From a checkpoint of a small mixture-of-experts model trained on Wikipedia.
Size: 17 layers, width 160.
Experts: 192 squared ReLU neurons an expert, 2 picks a token, a sigmoid router.
Below are experts of layer 7 (counted from 0) of a mixture-of-experts language model. Rows are named router (the router's row for the expert), up (a neuron's input weights, with its number), down (a neuron's output weights, with its number) and show model dimensions 0-159. Each number is 50 + 10 x the weight over its row's rms, rounded and kept within 0 to 99.
After each expert's rows: a language model's description of what the expert responds to. This comes from a sample of Wikipedia text that the model never trained on.

# expert 4
router:47 55 34 58 63 51 71 57 45 44 29 41 54 73 72 54 51 49 43 36 55 60 59 46 26 46 43 52 45 42 56 48 55 41 47 50 42 52 49 55 51 54 48 47 54 56 35 40 56 39 45 43 54 38 37 54 54 44 43 50 38 36 47 61 49 57 56 47 47 57 51 52 44 54 54 54 67 56 45 35 59 40 63 48 47 56 49 53 38 49 53 57 49 50 51 43 47 70 52 58 62 59 41 69 48 39 65 80 32 46 61 59 57 52 45 56 45 46 32 59 54 36 53 51 50 80 63 38 59 64 69 53 59 73 38 50 46 41 81 56 36 39 49 58 48 42 49 40 48 47 46 36 66 65 56 51 44 50 44 56
up3:56 64 50 68 59 54 36 40 60 46 54 46 39 61 42 43 60 55 68 45 50 40 48 38 51 43 40 58 37 47 59 50 49 41 34 56 49 44 54 56 59 66 34 65 45 59 70 40 44 44 61 42 34 35 44 70 72 46 45 55 37 38 49 48 43 46 53 45 36 43 55 51 60 55 56 56 58 65 41 40 42 45 57 50 63 51 46 54 55 54 54 41 44 34 47 55 29 56 40 54 38 54 48 49 53 60 59 58 54 57 30 47 51 47 47 69 44 42 54 46 67 55 56 69 63 48 51 39 42 41 37 42 52 46 57 66 48 40 47 32 55 56 24 66 47 62 59 59 64 32 45 57 44 58 60 55 55 48 53 14
down3:59 39 72 53 41 58 49 46 53 38 47 53 37 59 36 63 42 46 61 46 59 60 42 60 62 53 48 62 45 57 55 53 62 55 45 58 57 24 61 53 36 52 58 44 47 58 47 63 45 49 63 48 46 60 53 67 68 58 44 45 49 52 43 47 63 43 50 71 42 48 54 23 45 41 57 47 51 52 25 61 44 53 85 47 58 37 35 45 55 53 52 64 42 50 58 61 58 45 49 48 45 42 54 36 37 47 71 56 42 49 34 45 54 52 60 50 52 42 50 54 68 56 62 79 49 46 49 57 36 46 51 43 49 55 45 51 73 41 59 44 58 41 49 46 50 45 48 49 57 60 50 59 65 65 38 64 46 43 69 35
It responds to: Foreign name vowels

# expert 11
router:48 41 57 25 48 53 51 45 57 38 57 53 34 52 63 58 30 55 43 37 39 48 35 40 34 46 55 48 39 54 46 53 33 53 66 54 48 40 67 35 63 49 43 28 48 60 66 42 29 41 56 57 45 43 49 44 43 51 52 48 43 53 52 41 48 53 60 53 55 27 51 50 63 50 50 41 44 59 42 40 51 45 43 45 52 55 42 27 49 54 57 48 53 55 54 49 51 42 63 56 42 45 58 46 44 75 58 54 42 39 67 49 52 37 41 46 56 66 72 46 44 77 58 29 55 74 50 47 51 55 47 39 46 36 54 48 52 55 53 47 48 71 52 52 19 52 67 58 57 57 42 52 41 45 50 66 48 48 43 35
up3:47 55 53 43 67 61 62 44 53 42 39 53 58 47 47 60 36 57 50 42 46 54 52 53 51 53 70 45 55 49 48 60 35 45 32 44 55 49 53 34 59 60 60 37 46 51 65 51 38 42 43 58 56 64 66 48 53 59 59 59 43 66 38 47 52 62 60 42 58 34 45 30 50 47 45 58 50 68 71 62 61 57 32 54 50 42 53 53 43 36 52 57 62 49 51 49 60 52 58 57 69 52 33 48 53 69 46 42 55 41 60 34 45 51 59 51 65 65 61 48 71 58 65 62 57 56 50 32 48 49 49 35 54 58 55 53 42 55 38 34 34 53 26 64 45 50 42 46 46 66 23 47 43 54 35 72 49 40 58 52
down3:42 55 55 31 60 50 44 49 43 40 18 69 67 62 42 77 55 43 56 62 59 53 55 53 68 46 64 60 55 52 45 54 59 60 28 58 58 41 54 55 37 35 47 55 51 55 63 35 41 77 43 52 50 48 54 59 66 54 49 56 56 66 57 47 53 52 47 60 50 56 53 37 72 39 44 58 50 39 49 52 62 59 47 53 45 52 47 45 48 40 43 55 50 48 55 38 67 44 50 50 52 33 46 40 52 50 35 44 62 35 43 38 45 42 44 37 38 39 50 40 52 49 22 35 46 45 50 38 35 38 37 52 49 48 34 55 42 53 48 44 42 54 51 41 51 41 56 65 53 72 37 49 47 45 36 68 55 54 34 50
It responds to: Word-start Latinate prefixes

# expert 19
router:49 58 55 52 37 55 52 43 48 55 54 47 26 74 47 47 27 51 45 40 50 46 40 54 40 43 44 40 39 49 50 52 43 53 43 48 39 62 61 57 53 51 47 56 59 61 58 41 64 30 56 64 65 50 44 27 50 54 51 51 42 50 58 53 50 63 62 38 52 50 51 39 55 41 51 55 38 34 43 55 64 21 56 52 58 24 58 59 50 53 76 64 52 56 38 28 57 51 56 48 45 52 35 57 45 49 46 65 41 39 64 50 51 50 55 51 44 65 52 45 68 40 69 50 45 43 60 46 48 49 52 69 47 69 32 58 50 63 46 44 37 47 53 53 38 34 39 59 45 59 51 44 38 63 38 40 40 43 31 39
up3:58 47 59 64 33 57 46 39 47 67 63 46 36 49 40 39 54 53 44 43 60 41 44 50 42 67 40 40 50 42 41 55 42 59 40 72 38 40 49 43 55 68 52 60 52 49 71 50 48 38 55 54 44 57 54 49 56 63 38 55 50 33 44 49 54 42 45 57 47 47 54 55 65 60 41 59 45 84 38 53 56 42 64 67 47 55 39 59 45 45 48 68 46 49 54 57 55 69 65 58 50 57 57 63 55 43 63 51 52 27 21 58 58 48 48 52 33 35 61 55 45 36 64 41 31 48 49 61 58 42 48 38 55 46 44 50 43 48 43 49 55 50 50 61 23 40 56 39 63 62 43 43 57 34 49 62 52 43 57 61
down3:39 55 53 54 43 35 49 41 47 56 43 63 45 57 45 41 64 48 58 62 62 59 51 57 46 39 54 53 48 62 62 46 32 37 34 66 38 49 60 41 50 52 41 69 42 52 53 51 47 47 55 47 25 60 36 51 57 49 37 53 46 48 48 41 48 55 48 55 48 41 51 55 20 50 47 56 56 65 59 57 53 50 71 31 41 50 72 48 71 66 42 63 64 60 46 36 54 47 51 49 51 64 35 37 43 52 52 46 47 42 40 58 38 44 44 48 45 18 43 46 47 51 61 39 46 61 35 59 37 52 52 64 44 65 39 62 57 46 43 42 74 36 53 46 54 45 47 59 56 50 50 65 71 53 67 50 39 45 67 51
It responds to: Rare word pieces

# expert 13
router:43 50 38 35 48 49 60 50 53 56 45 45 37 47 62 42 36 34 39 28 53 68 46 46 38 51 55 52 21 56 48 55 26 50 61 52 40 53 52 47 67 49 59 57 51 46 45 49 53 49 76 49 64 49 46 54 59 52 46 59 55 37 32 56 56 51 55 56 56 51 55 53 58 51 47 45 48 50 39 51 44 48 49 42 62 49 52 55 45 50 70 60 64 37 59 32 42 46 45 49 52 66 71 39 43 39 51 78 33 59 55 58 55 54 30 60 47 31 57 51 55 58 61 38 46 65 61 47 50 70 48 42 59 45 44 38 50 61 45 46 23 63 51 70 27 59 48 53 49 54 50 52 44 51 41 65 55 48 56 69
up3:52 45 49 42 66 67 48 42 78 68 31 47 41 58 53 61 45 62 33 62 56 50 48 52 56 54 71 52 58 43 60 71 46 59 62 53 35 51 36 56 55 63 47 56 56 38 50 39 39 58 74 30 67 47 54 40 48 27 41 55 57 48 53 40 57 76 63 40 54 49 36 68 53 49 48 53 52 54 55 50 41 54 32 53 54 36 54 61 54 49 48 53 50 42 54 67 44 54 44 39 52 64 61 38 45 57 72 52 44 47 50 40 57 39 44 48 39 43 60 35 53 46 33 51 61 50 39 44 30 58 38 48 56 44 49 49 51 57 54 53 49 50 35 54 38 56 46 64 62 50 46 41 47 51 64 63 31 47 59 67
down3:42 51 49 58 61 33 63 46 32 50 46 68 47 41 47 44 62 39 56 60 59 48 52 34 58 30 50 49 34 56 29 58 40 63 48 46 38 62 52 68 59 50 52 42 19 47 53 52 41 63 59 61 47 40 55 41 61 61 58 60 47 41 60 52 56 44 43 44 67 35 38 55 42 52 38 55 59 58 43 43 31 46 47 61 35 54 56 49 61 60 42 41 51 30 61 63 50 50 47 29 43 28 39 53 51 48 59 52 64 55 63 39 71 46 52 34 59 66 60 48 67 64 55 54 36 56 45 47 35 49 49 50 51 43 56 49 45 58 53 46 65 51 54 36 57 50 61 44 64 48 66 58 52 63 48 58 63 34 53 50
It responds to: Capital-letter pieces

# expert 22
router:55 52 43 37 43 62 67 40 56 55 39 52 59 47 44 49 37 63 49 55 60 56 60 60 58 50 42 36 35 57 53 54 49 45 62 51 56 37 64 10 42 67 67 54 50 58 53 51 57 51 40 44 46 34 47 29 69 60 49 36 30 56 47 54 42 61 55 58 52 52 53 42 50 58 55 21 52 65 61 50 58 61 52 55 60 60 54 35 47 50 39 61 37 51 45 47 53 53 62 54 74 63 78 51 45 51 50 54 60 45 55 49 52 45 41 49 57 59 59 63 52 57 50 64 42 45 42 46 38 43 47 58 47 44 61 53 48 47 58 39 40 42 36 45 53 66 54 27 44 50 52 70 49 54 40 65 38 43 41 64
up5:58 47 61 46 53 71 36 62 52 67 52 49 51 51 59 50 59 46 46 42 60 42 46 61 44 35 43 38 50 46 58 37 52 47 47 53 41 50 47 33 62 47 61 48 39 69 46 56 67 55 59 68 54 61 49 51 57 50 32 48 59 50 52 48 57 54 36 37 51 40 56 52 45 61 39 36 51 56 49 45 37 59 72 58 38 53 53 50 50 60 50 60 62 41 43 56 43 63 60 51 57 35 64 51 45 47 34 66 57 52 53 73 38 53 35 50 43 53 65 52 19 52 58 56 59 33 46 58 21 52 26 64 42 65 53 50 49 45 47 52 40 35 30 58 30 37 43 47 47 40 50 51 38 57 50 47 67 41 56 53
down5:36 48 58 50 52 58 53 54 60 50 68 59 53 42 67 35 65 49 51 61 50 46 42 35 43 41 52 61 46 52 48 42 53 47 54 43 50 63 46 59 63 51 28 49 39 59 53 52 60 47 66 50 65 51 46 62 43 61 33 42 47 46 51 44 29 66 61 61 59 51 36 43 53 54 47 63 32 46 66 41 43 53 67 58 47 51 59 60 52 30 46 70 43 32 54 41 75 42 37 54 46 51 62 53 54 72 51 58 62 40 53 61 41 34 55 49 47 55 61 43 50 46 43 72 52 46 66 56 35 38 64 57 76 44 57 47 58 52 43 52 64 33 37 55 42 47 50 47 48 65 55 46 32 31 48 50 51 42 62 51
It responds to: Months and in

# expert 23
router:50 58 35 66 49 45 53 37 50 56 47 46 49 67 35 48 43 48 39 45 32 54 46 54 41 56 60 36 40 74 52 56 24 55 58 51 52 19 68 29 51 45 58 42 46 55 49 47 36 51 43 62 62 44 60 24 61 47 67 55 56 49 45 43 48 50 54 57 48 48 54 58 41 47 42 38 40 64 48 48 41 41 13 60 66 47 44 60 48 36 41 54 62 47 42 55 53 38 45 47 65 51 52 38 57 57 54 67 63 69 59 51 46 59 48 54 46 64 63 60 47 38 64 52 45 49 32 57 32 41 66 57 50 68 57 52 52 44 53 60 45 45 45 43 58 47 53 46 42 51 67 58 39 40 54 54 44 45 51 44
up3:56 55 32 31 31 53 46 55 52 49 49 36 57 40 58 52 51 55 42 44 55 53 37 69 60 55 62 14 38 47 41 47 32 34 44 43 46 45 45 30 57 38 52 32 33 51 51 62 40 39 52 65 41 58 45 49 61 71 64 60 50 52 55 65 51 57 53 50 47 49 56 33 51 45 63 46 48 67 43 43 41 46 48 30 47 44 50 55 52 58 38 51 63 55 54 40 51 46 52 46 64 57 55 60 42 48 55 51 35 57 48 66 44 62 29 73 51 55 55 42 52 64 50 53 53 59 30 56 56 48 55 55 43 41 59 51 55 56 46 49 55 45 64 33 42 37 49 55 45 50 57 56 41 34 40 65 72 64 42 68
down3:55 57 45 42 60 40 38 60 48 52 34 33 50 47 40 29 41 57 49 46 63 41 37 44 47 56 51 48 63 58 59 65 48 56 26 60 54 48 39 54 47 32 40 57 38 41 44 57 67 57 55 68 34 53 43 55 51 58 48 33 47 54 49 44 42 50 48 46 46 53 42 54 59 49 55 49 38 52 35 29 48 33 45 73 39 50 52 47 44 48 50 62 41 71 59 48 63 62 43 66 54 47 39 35 64 53 72 34 35 54 67 59 47 52 59 38 31 43 61 55 43 65 44 60 37 48 40 52 62 54 38 54 45 57 57 35 54 50 65 53 40 52 55 46 58 58 39 58 40 39 40 41 49 54 31 62 35 58 53 72
It responds to: Prepositions and word starts

# expert 5
router:50 66 47 33 44 67 64 44 56 57 52 28 42 51 73 57 49 55 39 56 24 58 59 50 54 56 57 45 57 50 58 45 57 53 46 48 42 52 61 40 57 49 49 47 50 47 46 43 54 49 41 45 49 43 43 44 47 62 59 62 33 26 62 40 44 59 53 46 54 60 50 48 52 29 64 14 38 54 61 44 54 52 35 48 55 51 43 52 39 36 44 55 48 53 56 45 43 45 41 50 50 55 36 36 45 52 37 56 64 69 73 56 46 67 56 33 74 51 51 58 39 65 47 40 31 42 41 45 57 46 38 56 52 38 41 58 54 72 66 43 43 36 50 53 53 61 63 51 52 52 55 43 34 54 64 51 46 48 36 56
up5:59 54 59 64 47 48 65 47 69 48 52 42 50 42 59 61 58 44 64 61 29 54 48 52 57 65 47 44 41 79 53 61 49 40 54 44 43 51 55 59 51 55 41 47 46 40 65 36 66 52 36 56 50 43 41 43 42 62 70 53 52 57 63 65 51 52 56 56 43 60 56 38 57 46 61 45 58 37 61 53 51 50 46 51 53 39 56 68 28 60 47 62 24 65 58 52 61 62 45 43 41 33 31 65 36 62 67 49 36 52 39 53 38 76 78 49 66 56 52 49 53 50 42 42 44 45 46 58 34 36 48 39 57 37 60 51 37 42 42 57 51 44 40 67 48 50 53 55 51 41 59 55 48 51 38 44 52 43 50 60
down5:55 55 39 43 47 53 59 52 35 32 54 45 34 67 45 49 35 47 45 49 69 51 53 45 38 42 46 44 51 56 47 50 54 59 37 49 67 67 51 43 37 38 45 42 49 65 54 54 45 70 41 48 45 59 41 45 48 43 28 39 33 44 47 55 55 55 31 43 59 58 55 49 58 55 61 24 44 36 46 58 52 55 56 53 46 48 45 53 68 35 48 61 46 36 19 60 45 55 57 45 39 65 62 56 67 38 50 51 54 51 50 63 65 32 33 54 52 41 49 47 42 59 59 48 38 65 56 46 45 55 78 71 77 47 55 58 65 43 57 50 56 58 48 56 46 51 48 55 56 47 41 58 52 36 52 47 42 62 55 35
It responds to: Clause-joining punctuation

# expert 20
router:37 51 60 43 53 60 66 49 56 45 60 48 10 42 58 43 51 50 33 55 40 37 44 42 57 59 39 43 57 64 51 62 48 55 51 62 43 60 40 62 68 75 55 52 39 58 58 44 58 42 63 31 50 55 46 52 48 55 61 51 48 43 35 46 51 55 71 46 64 50 59 38 56 48 68 47 49 61 53 50 49 46 53 60 64 39 36 60 61 46 56 63 38 63 48 34 50 36 55 58 36 49 60 51 34 47 42 46 33 50 38 53 38 49 37 30 53 63 61 46 47 57 42 41 48 58 22 58 33 43 41 55 56 39 48 54 48 55 48 44 46 71 44 58 47 64 49 46 33 52 70 43 51 57 52 55 46 44 49 61
up3:43 52 41 38 58 59 38 44 53 54 52 46 38 59 53 53 60 24 33 58 56 45 37 47 57 54 49 36 37 45 40 51 46 37 48 37 55 73 49 53 55 66 48 55 32 55 75 42 36 38 48 54 52 51 66 61 49 56 63 50 54 46 54 73 49 67 35 53 55 42 50 39 48 46 56 50 58 67 61 44 32 52 41 52 54 34 46 60 68 61 59 59 55 49 48 20 47 64 50 44 56 50 60 66 47 46 35 45 57 67 61 49 45 50 34 34 51 42 53 43 61 56 38 58 46 55 43 54 38 28 58 50 56 49 69 62 44 48 45 55 53 60 48 59 44 69 53 59 48 47 55 45 57 48 65 38 75 58 47 61
down3:55 57 43 45 41 41 36 45 58 84 38 58 40 48 57 46 53 51 55 65 50 70 60 40 64 48 43 59 61 55 55 49 56 63 50 47 51 67 53 49 55 34 44 37 35 46 42 38 43 62 47 52 61 47 61 55 39 67 60 60 54 76 43 61 39 36 43 54 52 62 42 58 60 40 52 45 38 45 43 62 47 53 57 49 57 60 56 50 39 45 43 41 38 51 64 78 64 52 48 60 59 24 56 58 55 47 52 49 62 54 42 48 45 60 66 59 52 49 33 49 29 41 38 54 52 59 56 57 38 53 52 52 57 44 65 56 52 53 64 56 61 51 40 34 45 36 58 39 47 52 26 45 77 58 52 51 51 47 43 42
It responds to: Function words and possessives

# expert 6
router:50 57 42 28 50 57 50 47 50 84 49 45 59 50 60 44 45 52 37 35 30 51 46 63 52 49 63 48 56 53 63 54 29 50 47 51 44 59 62 43 44 55 49 55 27 73 62 53 47 51 48 51 47 25 47 57 54 74 50 36 49 56 37 60 51 51 57 60 54 37 49 52 39 47 62 51 53 47 70 54 52 36 53 50 53 46 38 51 53 49 51 57 71 57 54 50 40 47 55 63 32 50 67 47 41 36 50 50 55 52 49 51 40 40 46 57 70 66 60 62 31 32 74 40 47 73 56 48 57 46 44 61 48 48 34 59 49 42 46 69 33 47 55 55 35 64 55 61 41 50 60 43 40 43 56 52 47 52 46 51
up3:58 59 62 52 51 32 43 65 48 56 44 53 59 52 59 39 32 48 52 51 42 25 36 43 54 54 43 44 41 39 50 55 43 67 53 59 45 64 58 54 39 51 63 53 47 50 56 49 57 40 64 29 62 58 40 59 48 60 60 53 47 41 44 57 48 47 36 42 49 66 28 26 40 56 55 41 58 72 38 66 51 47 55 51 42 55 63 42 52 53 63 75 62 60 54 41 68 67 59 48 36 65 60 52 40 47 56 40 44 46 48 60 53 51 49 58 51 55 42 52 55 28 74 39 45 35 51 46 50 48 35 37 62 42 56 46 38 37 42 60 34 45 52 27 46 30 45 53 46 55 52 34 46 52 60 43 48 42 49 45
down3:40 39 39 46 46 63 49 62 52 44 54 58 47 53 60 62 51 46 52 59 57 31 58 59 49 50 53 46 38 43 45 37 35 64 49 56 54 41 39 63 43 35 44 56 19 34 69 42 57 52 40 53 50 45 60 64 68 44 49 35 51 53 47 48 37 33 64 58 48 38 52 50 33 29 30 48 51 54 58 47 48 53 53 45 50 60 36 49 43 25 39 67 63 58 63 44 47 66 36 51 52 59 35 51 39 36 50 47 45 59 49 48 51 62 53 44 53 52 42 40 57 29 43 42 40 61 51 61 57 35 32 56 48 50 61 57 36 55 60 62 61 53 39 38 53 40 48 27 47 49 32 53 50 59 44 32 34 42 55 56
It responds to: Determiners and quantifiers

# expert 0
router:32 56 56 24 42 49 54 48 56 43 47 53 57 43 69 36 41 43 40 52 35 48 43 64 52 54 58 44 44 57 61 49 37 51 51 53 43 47 54 47 44 52 32 53 49 62 24 57 52 49 44 47 54 45 46 47 50 71 48 50 53 47 48 58 47 59 43 37 47 53 52 53 38 45 53 49 61 53 52 40 57 43 43 48 41 14 63 55 65 45 67 60 38 52 50 43 51 53 51 47 81 75 37 35 44 54 42 50 51 43 52 52 44 41 52 55 45 59 61 48 33 66 70 63 44 49 37 50 46 43 64 48 54 45 55 41 51 31 51 32 55 33 43 58 49 33 35 31 43 56 60 60 49 47 58 79 48 61 47 52
up3:39 45 59 46 47 52 48 46 52 45 54 42 54 50 57 54 35 52 44 46 56 38 55 34 18 41 62 55 54 41 58 34 69 51 51 51 34 46 35 41 54 44 41 73 39 62 43 47 53 48 54 74 50 43 43 48 60 43 61 43 43 54 54 67 51 37 53 55 43 43 45 41 36 39 52 41 55 31 51 48 68 24 42 70 38 58 57 57 45 41 52 57 39 55 69 39 49 43 34 63 55 40 39 63 46 62 39 61 41 34 57 59 36 39 38 39 54 50 50 59 47 70 52 57 67 55 43 56 51 57 67 53 47 51 52 64 48 47 43 60 33 34 44 51 47 42 42 54 51 46 55 55 30 36 40 40 47 65 35 44
down3:56 56 60 75 36 54 32 66 33 44 44 45 55 47 68 57 46 44 47 52 59 35 48 36 42 62 59 45 42 57 73 54 48 58 57 45 54 40 35 42 42 64 58 50 47 43 46 56 52 45 47 47 52 57 57 58 29 61 52 67 49 46 37 64 39 37 55 47 44 62 43 64 27 55 34 37 44 49 40 50 50 44 40 49 53 37 35 48 45 47 61 33 21 58 35 44 55 54 32 50 50 34 50 61 55 44 46 41 50 38 46 43 42 63 55 65 49 56 43 54 54 59 60 48 48 67 50 49 46 57 70 41 51 64 70 49 64 62 34 43 59 48 56 58 64 43 44 55 55 60 37 55 45 62 41 55 48 43 66 62
It responds to: Verb past/participle endings